From a checkpoint of a small mixture-of-experts model trained on Wikipedia: 32 SwiGLU neurons an expert, a shared expert of 64 neurons.
Below are experts of layer 6 (counted from 0) of a mixture-of-experts language model. Rows are named gate (a neuron's input weights, with its number), up (a neuron's input weights, with its number) and show model dimensions 0-191. Each number is 500 + 40 x the weight over its row's rms, rounded and kept within 0 to 999. Numbers have three digits each.
Before each expert's rows: "comes after" lists some tokens at least twice as common just before its tokens as in all text. This comes from a sample of Wikipedia text that the model never trained on. Tokens count by the router's weight.

# expert 89
comes after: "-", " the", " a", " (", "ian", " The"
gate0:551450488454492475475437569530465568491493505507443478458437472504438508600502434563493500568503481535443569501521532492511458487516404495479474529495537471533501430530422503493434494489489514483450485480474477496518471528518497505541510485502587526513513432512466496596455445485492491527523499487510592584503412420528438472515483434595515501494455529534561548370546495436495464496492512450464514513481510504521564471462505502523504485513519420489509487485484466552519459481510480495515516524513572572503521376515489569485502516481496479481509540530523511432522538502486570459
up0:555507492524509461492451484466512508543523509562478533533495471444487527472495541483461485484477475511510486441507514535523515533425511502496516536540567416486474489564448492502492518555589552521518425493429536475387541491445519482457485495451472540516514564492452507570520475459518472486516563480509454428509545519416467455510478493569561497501529525484448487506590456465507504505482528456455500539476552527461502432497467524469541531454499403454524568473567524518585541487467523566467526557537449473581504462458485505450596534502552531481570464492518535553514525437560456567

# expert 17
comes after: ".", "-", " H", "°", ")", "/"
gate0:538503428469477534549460485394501495496538502467462482564481457503535479440636504460531472510450541566542506514576514478579443588535501507496499482453495540511494463492521539468487534480543478425503525479544554529495501456500476489465459518497500565466500484520509495550522464540472472487471478587557541568517482504559463423549457500507474515556469474503505485522510556448450477408476518411494506456499599505533510529435492550488475508524568461482553479522553476491467473530456454575495457448527463469437565451493458483512483434464509447478557480507499547414454475499475523453
up0:511562516444521532526479494494485506500485534506454445483500570523502496439504530504479651492507456519463423511431502514483592498543503507492482470476480493451440501474481527466450454530454426498478476544462533452554521463498472480503475479573574561498562479497447628469487508530474485453513466439538542448436536500515500490520455530411509524474484522502556434569470491517531603511498488464509491488482570449497520481491485505526473420462480499443495509520408479451534521495436559494528525466514515550474498523577487531571542456557536471474491414450505486533565519475510491445

# expert 34
comes after: "\n", " |", ".", "==", ")", " =="
gate0:594519572444479503486493475490474481482535581514494511541454452503428481472451507450511372498515533484479477516509570487464506601523489545547528494556530493521427505487480468478447531569491451442559463519506501528515504500574484547583535427480491516550502495538507506445479481483482450471434540506518524563471522409464474427531489507524469517529396467532474473608479486423435570487523525446474523486461462510459470514541455467512496535552441482481431504498515505517513477445467485521461529451463539489443495498536473489519587489519520516555517472548457508482506445463488557575
up0:402500479494450468533471498553531488505533520553515503511532443480504515458522495503590451486515503492558492572563528488513548489497527476503406461431526537455512493524537486537479544428525503462516434490499488489522503543510506491492600508619538511547448509462459548499470549515565497503538535504519460468418491499498518518519489565516491485540574510499524506457440494596539482576464555509468469418507461466542603493502513517488439535468545490526442613464491550522485522500430491396534479430515534474446523477493518543490487536543477528422480502499525493458468472490514518402

# expert 70
comes after: ".", ")", " 0", " ", " =", "%"
gate0:507479474530480507514484466514492534473502549484493522490489531449510506459475506496486479525506525468603504469532541499447449452520492469497489507477548541464468503498438469455489537504482481491494492485527522510598458518467431503554521470572540511448492446478461577516487479581518502497513519488465541519474504475554526543534425523466510549465512495563521513505573470553328451490574420493474479521496497443520585546570522492501468353499498468467506542512397586489481529519455459565482549446516514506519553474501459418502437511489537509469504517577477460488562529512484499440
up0:530497492530395458436504424453527508522478497503532514519565488451518519499525492566474501436471525522542534519439535449506537556445543480446522519565522531588490406530581521445482435541474503524537547581547523480481474577528489518479480423491435523426536513525415434459425508464395491488503528551459527441519488563482469512477493545520456473510525411495562435500453543477522445470455529459526492548467483484512462457494521523486499483513516468554524489541531465471494508552464504507535474522481503503497566442567413505475560515530579509538467495483502532505550469472496548536

# expert 38
comes after: " a", " the", " and", " to", "'s", " for"
gate0:497504561521474502500494477564428542414490441535492478427507473493550484500467498520448498491484439472496456491431472495471483445514551592517496401539507460513536451525421541540416486486519500504495503474540490553460509509498545478482493477508519543483542546503453525624521520491511460495513438518526527502560485510540598545454531520502495534487524558528477457499451510488504542484513527521470505484510557552452497555444433507494439477533556432524502500509432542436524527535498518467424530437585536390550513445449456481540554515599472525496446522475496434510504497471518451429
up0:530464514496471523481536455486480510530555532463578510557535502422495515453517489516502501527473477478517413439536429537503543450479531515458480493456473519532512560518509509498566506441520515550481447576455467596461466471482499528453436508520449569505535543571501441486482523479473551547555417554455399546561546490542517520442494449500474514556515515463543464521580514524466516504510522528425494530507473499502505538369431424531506432473519527497516506497500490482546600480516487536494535540588515450543539458464538530460462502484513509479498566460484467437454448496507454535